{
  "n_layer": 11,
  "d_model": 256,
  "n_experts": 40,
  "experts_per_token": 4,
  "d_expert": 64,
  "d_shared_expert": 64,
  "activation": "swiglu",
  "moe_layers": [1, 2, 3, 4, 5, 6, 7, 8, 9, 10],
  "router_score": "sigmoid",
  "normalize_top_k": true,
  "routed_scale": 2.0,
  "balance_loss": 0.00118,
  "balance_bias": true,
  "init_std_router": 0.0239,
  "lr_router": 0.00182,
  "n_head": 4,
  "n_kv_head": 4,
  "head_dim": 64,
  "vocab_size": 8192,
  "norm": "rmsnorm",
  "norm_place": "pre",
  "norm_eps": 1e-06,
  "positions": "learned",
  "qk_norm": false,
  "attn_scale": 0.125,
  "tie_embeddings": true,
  "parallel_block": false,
  "init": "uniform",
  "init_std_qkv": 0.0312,
  "init_std_o": 0.0,
  "init_std_up": 0.0312,
  "init_std_down": 0.0,
  "optimizer": "muon_variant",
  "lr": 0.00991,
  "lr_mult_o": 1.5,
  "beta1": 0.93,
  "lr_head": 0.00876,
  "grad_clip": 2.0,
  "warmup_steps": 200,
  "schedule": "wsd",
  "decay_fraction": 0.632,
  "decay_shape": "linear",
  "final_lr_fraction": 0.05,
  "batch_tokens": 131072,
  "seq_len": 512,
  "doc_mask": true,
  "train_tokens": 704200000,
  "steps": 5373,
  "dataset": "wikipedia_en"
}
Below are experts of layer 8 (counted from 0) of a mixture-of-experts language model. Rows are named router (the router's row for the expert) and show model dimensions 128-255. Each number is 50 + 10 x the weight over its row's rms, rounded and kept within 0 to 99.
Before each expert's rows: "comes before" lists some tokens at least twice as common just after its tokens as in all text; "comes after" lists some tokens at least twice as common just before its tokens as in all text. This comes from a sample of Wikipedia text that the model never trained on. Tokens count by the router's weight.

# expert 32
comes before: "1", "2", "3", "4", "6", "5"
comes after: " |", "|", ",", ";", " a", ":"
router:53 48 64 39 52 55 36 61 49 52 44 41 60 48 48 52 62 57 47 55 54 42 50 46 64 54 46 40 44 70 29 63 43 44 55 53 41 47 49 63 37 49 51 43 60 42 60 54 38 58 48 45 64 44 31 34 57 58 43 38 74 39 52 58 50 52 40 43 52 32 34 49 44 55 38 59 46 41 36 62 50 50 30 45 54 49 41 57 66 46 41 51 52 47 47 59 61 48 47 52 39 34 55 59 58 50 57 50 32 40 45 57 62 40 61 49 46 65 37 40 49 43 46 42 59 54 51 24

# expert 20
comes before: "9", "1", "0", "2", "8", "7"
comes after: "1", "9", "2", "0", " ", "8"
router:41 53 58 47 37 63 36 44 35 42 48 45 57 56 41 40 46 34 47 49 58 32 61 46 62 53 48 51 64 40 36 58 50 62 58 40 46 48 39 59 59 47 67 47 51 65 50 41 44 70 61 50 61 31 59 46 49 55 51 51 67 52 63 37 38 45 45 49 35 49 47 40 37 53 44 57 60 46 46 53 24 41 29 46 47 55 29 64 52 61 42 60 43 59 54 52 57 36 57 66 56 49 51 35 68 42 50 45 49 39 48 57 46 56 56 43 60 57 50 67 45 55 53 43 59 41 51 32

# expert 21
comes before: ":", " ", " /", " (", " by", "---|---|---|---|"
comes after: "-", " (", "″", ":", "°", " •"
router:52 49 63 48 33 57 57 62 45 69 38 54 51 68 47 47 45 67 60 62 44 42 76 40 74 63 37 51 62 48 38 53 52 56 54 65 56 58 37 60 52 42 62 38 55 38 53 53 47 56 36 57 53 45 57 58 49 33 44 57 59 50 61 39 55 63 53 69 65 40 58 37 59 47 45 58 60 40 37 41 34 32 39 37 39 49 43 49 45 48 52 48 56 50 56 50 57 49 41 53 55 38 51 38 57 58 58 31 31 63 33 56 69 40 50 36 51 59 44 57 37 61 57 29 66 57 55 34

# expert 35
comes before: "\n", "-", "|", " The", "==", "The"
comes after: "\n", ".", " |", ")", "==", " ="
router:41 45 59 39 54 67 59 45 43 57 51 35 46 62 53 55 59 50 31 51 53 43 64 50 61 36 37 46 56 66 46 58 49 59 50 57 33 47 51 58 45 51 68 32 33 62 54 51 38 76 46 41 59 30 59 53 57 42 52 55 69 52 66 41 31 42 38 57 58 55 43 46 38 55 53 69 57 56 47 42 49 48 48 54 49 44 32 49 69 53 37 63 60 46 60 53 43 46 49 72 61 48 35 46 72 33 48 64 46 51 46 51 46 46 46 60 41 68 37 72 43 24 52 45 62 56 48 39

# expert 3
comes before: "0", " |", "5", "8", "1", "6"
comes after: "0", "1", "2", "9", "8", "3"
router:24 56 61 46 34 63 56 48 53 38 49 38 40 62 34 49 47 46 48 44 51 43 55 43 69 50 58 63 68 46 32 49 49 61 55 44 51 44 36 53 58 48 49 45 55 58 46 50 53 73 49 63 71 36 43 39 63 70 63 32 39 54 64 49 47 44 34 35 50 39 43 42 28 52 57 45 47 41 54 43 34 36 46 40 64 41 39 58 63 64 32 67 36 54 60 53 40 45 45 60 74 56 39 54 59 44 46 50 53 55 27 59 42 52 49 58 44 61 43 57 33 56 39 46 50 48 48 56

# expert 39
comes before: "1", "2", "3", "4", "6", "5"
comes after: " |", "|", ",", ";", ":", " in"
router:48 52 67 45 50 63 53 57 42 56 37 42 54 57 49 47 52 55 57 60 66 42 50 54 65 57 43 46 64 68 21 55 49 47 39 48 37 53 39 51 37 53 63 34 64 51 64 42 48 61 51 50 60 56 50 45 56 44 53 56 66 40 61 52 45 38 50 43 44 49 37 39 45 39 49 51 52 36 38 46 40 46 34 58 45 51 46 61 61 53 48 48 47 55 49 52 49 50 53 57 52 41 60 50 48 53 58 47 45 34 48 52 67 36 63 49 48 54 37 45 60 36 50 42 60 54 63 23

# expert 10
comes before: "0", "9", " |", "8", "5", "7"
comes after: " ", "1", "2", " (", "–", "3"
router:39 59 61 50 26 65 57 58 61 41 50 52 51 61 34 48 39 50 36 37 40 41 58 43 72 48 52 65 57 67 24 50 36 57 52 52 60 45 42 67 57 47 53 41 51 49 58 57 32 64 50 41 59 43 42 39 61 70 61 38 54 48 68 46 47 45 40 42 53 43 61 60 33 53 48 33 43 31 58 50 44 43 46 36 49 40 21 60 69 52 43 46 42 44 59 54 48 49 39 56 64 47 45 60 60 39 65 42 54 44 31 58 42 50 59 54 45 62 48 47 27 44 41 41 39 45 37 53

# expert 25
comes before: " the", " a", " his", " he", " its", " which"
comes after: "s", ",", "ed", "ing", " part", "ation"
router:32 53 64 51 43 61 40 52 63 47 44 49 50 47 50 52 53 52 52 63 54 35 53 39 68 44 46 46 49 58 47 48 48 50 62 47 53 52 52 64 49 30 66 50 53 63 42 44 30 73 42 46 52 43 57 42 68 51 43 62 48 35 49 57 53 43 47 48 44 45 57 39 67 62 48 49 57 33 47 37 38 49 40 48 48 44 39 44 54 57 54 64 32 70 45 44 47 52 42 70 53 47 47 52 71 38 43 44 47 62 30 62 82 48 60 50 54 55 36 74 49 23 41 44 53 60 56 34

# expert 7
comes before: " ", " the", " \"", " The", " States", " A"
comes after: "\n", " of", " by", "ed", " University", " one"
router:38 58 50 47 47 59 56 57 40 39 36 56 60 59 31 64 47 60 48 55 63 37 63 42 52 46 53 47 42 47 43 54 48 51 51 57 53 44 40 57 51 49 71 52 42 46 64 29 44 57 51 56 49 34 47 68 65 76 42 57 51 35 61 61 62 43 38 37 46 41 59 44 47 59 47 56 50 38 51 32 46 55 44 47 47 47 43 51 50 66 48 64 53 55 54 52 47 55 48 72 52 49 43 55 44 53 58 50 59 53 39 48 75 49 51 54 48 50 51 59 45 35 33 50 58 56 57 38

# expert 37
comes before: "\n", " The", "|", " In", " He", " It"
comes after: "\n", ".", "s", "==", "3", ")"
router:19 38 58 51 49 51 60 56 60 44 52 50 51 48 54 65 54 37 45 57 50 51 64 46 61 30 41 25 60 66 44 59 40 50 55 50 44 39 37 57 46 48 67 40 56 58 50 39 41 68 51 36 57 40 60 49 62 46 56 58 64 54 55 67 55 48 48 48 57 49 59 41 29 56 49 68 69 40 63 57 39 52 48 46 43 47 33 49 63 50 38 56 39 47 68 47 56 44 55 54 43 43 46 66 46 42 43 62 56 39 27 63 61 47 46 48 41 68 43 51 47 37 51 44 71 52 42 37

# expert 18
comes before: " to", " a", " the", " by", " in", " on"
comes after: " was", ",", " to", " he", " is", " which"
router:48 39 70 37 38 62 39 57 51 34 52 42 67 45 38 70 43 37 32 52 65 46 62 32 54 44 43 42 67 52 29 42 48 58 62 59 49 51 32 78 56 31 47 41 49 53 37 56 53 56 59 67 59 53 44 30 60 47 37 46 49 39 44 63 32 57 53 52 59 41 56 42 23 62 40 54 48 37 43 45 39 46 52 54 51 48 35 58 59 63 48 76 48 58 61 65 59 57 36 63 55 47 47 48 68 59 56 53 50 47 35 54 48 71 45 45 49 46 37 56 53 29 49 50 60 63 59 47

# expert 38
comes before: " |", "0", "9", "–", "5", "4"
comes after: " ", "1", "–", "0", "2", "9"
router:36 55 55 42 50 55 56 54 57 49 44 53 39 52 28 62 43 56 51 27 53 37 56 44 72 47 50 46 57 61 38 54 39 55 59 47 51 43 40 59 74 41 67 58 42 54 46 51 39 74 51 31 47 50 51 45 52 54 53 54 54 45 52 61 46 49 39 52 61 34 54 52 24 53 54 37 44 46 44 56 48 39 35 32 51 50 24 53 56 47 40 60 47 46 62 51 45 35 50 60 57 37 37 54 51 52 79 42 44 33 39 53 48 48 60 59 67 57 54 59 46 49 46 40 46 51 32 44

# expert 26
comes before: " ", "\n", " |", " —", " \"", " –"
comes after: ")", "0", "4", "3", "5", "6"
router:38 46 54 41 56 78 41 66 61 50 35 45 65 46 40 64 42 60 42 59 47 53 59 54 58 44 43 38 55 57 42 60 45 53 54 62 65 57 47 58 49 41 57 52 39 63 40 41 40 56 55 53 41 40 37 48 55 51 52 63 59 36 33 58 37 47 45 52 53 42 55 34 24 50 47 57 54 58 45 56 34 35 50 39 45 52 35 40 61 58 53 53 46 62 61 49 49 53 50 59 36 33 44 59 62 47 51 43 46 35 34 48 61 41 47 46 58 78 32 47 43 52 58 50 59 70 49 41

# expert 36
comes before: "1", "3", "2", "-", "4", "5"
comes after: " |", "\n", " ", "-", "|", "1"
router:35 41 72 29 32 76 58 52 46 41 29 49 62 63 60 35 41 36 33 53 45 47 59 32 74 60 44 55 54 75 37 56 61 65 33 60 33 42 40 55 59 59 62 29 52 45 45 49 49 64 54 55 58 52 43 46 71 48 53 51 58 40 68 51 47 56 51 44 54 35 43 44 55 54 52 55 61 45 35 45 50 32 53 46 36 55 36 53 49 41 47 52 48 51 61 43 70 43 45 60 60 42 45 51 53 51 56 43 41 64 27 41 70 50 52 65 44 43 58 52 61 40 40 37 64 43 48 44

# expert 29
comes before: "ing", " the", " a", " as", "ed", " to"
comes after: " ", "s", "-", " S", " as", " \""
router:44 30 79 52 40 62 53 50 55 46 40 41 49 41 29 72 42 36 32 60 72 40 66 36 64 44 47 49 64 55 51 38 50 60 54 55 53 55 51 65 53 67 37 61 35 57 50 36 25 53 64 55 45 45 47 48 45 44 38 50 57 54 58 47 59 55 39 57 54 54 53 55 38 61 57 49 51 52 45 52 56 30 46 42 21 57 42 63 43 52 39 62 33 62 59 63 44 55 55 56 43 52 56 27 62 50 60 40 57 40 47 55 66 64 47 65 59 65 53 52 50 32 58 51 46 39 47 45

# expert 17
comes before: "-", "\n", "|", "==", "The", "==="
comes after: "\n", " |", ".", ")", "==", " ="
router:46 35 49 43 55 71 67 47 58 49 48 39 42 48 54 50 47 43 46 37 52 56 74 28 57 45 39 52 44 41 42 58 50 52 53 66 30 42 46 49 45 35 73 33 32 68 53 49 42 71 58 38 64 60 57 52 59 46 52 45 60 46 68 56 31 48 41 49 53 58 45 49 41 52 71 50 57 46 44 61 55 46 63 56 45 51 46 49 52 58 55 61 50 53 39 23 45 27 53 51 64 46 55 52 62 33 53 58 32 31 44 53 52 51 64 50 49 52 37 50 34 32 46 65 55 64 48 46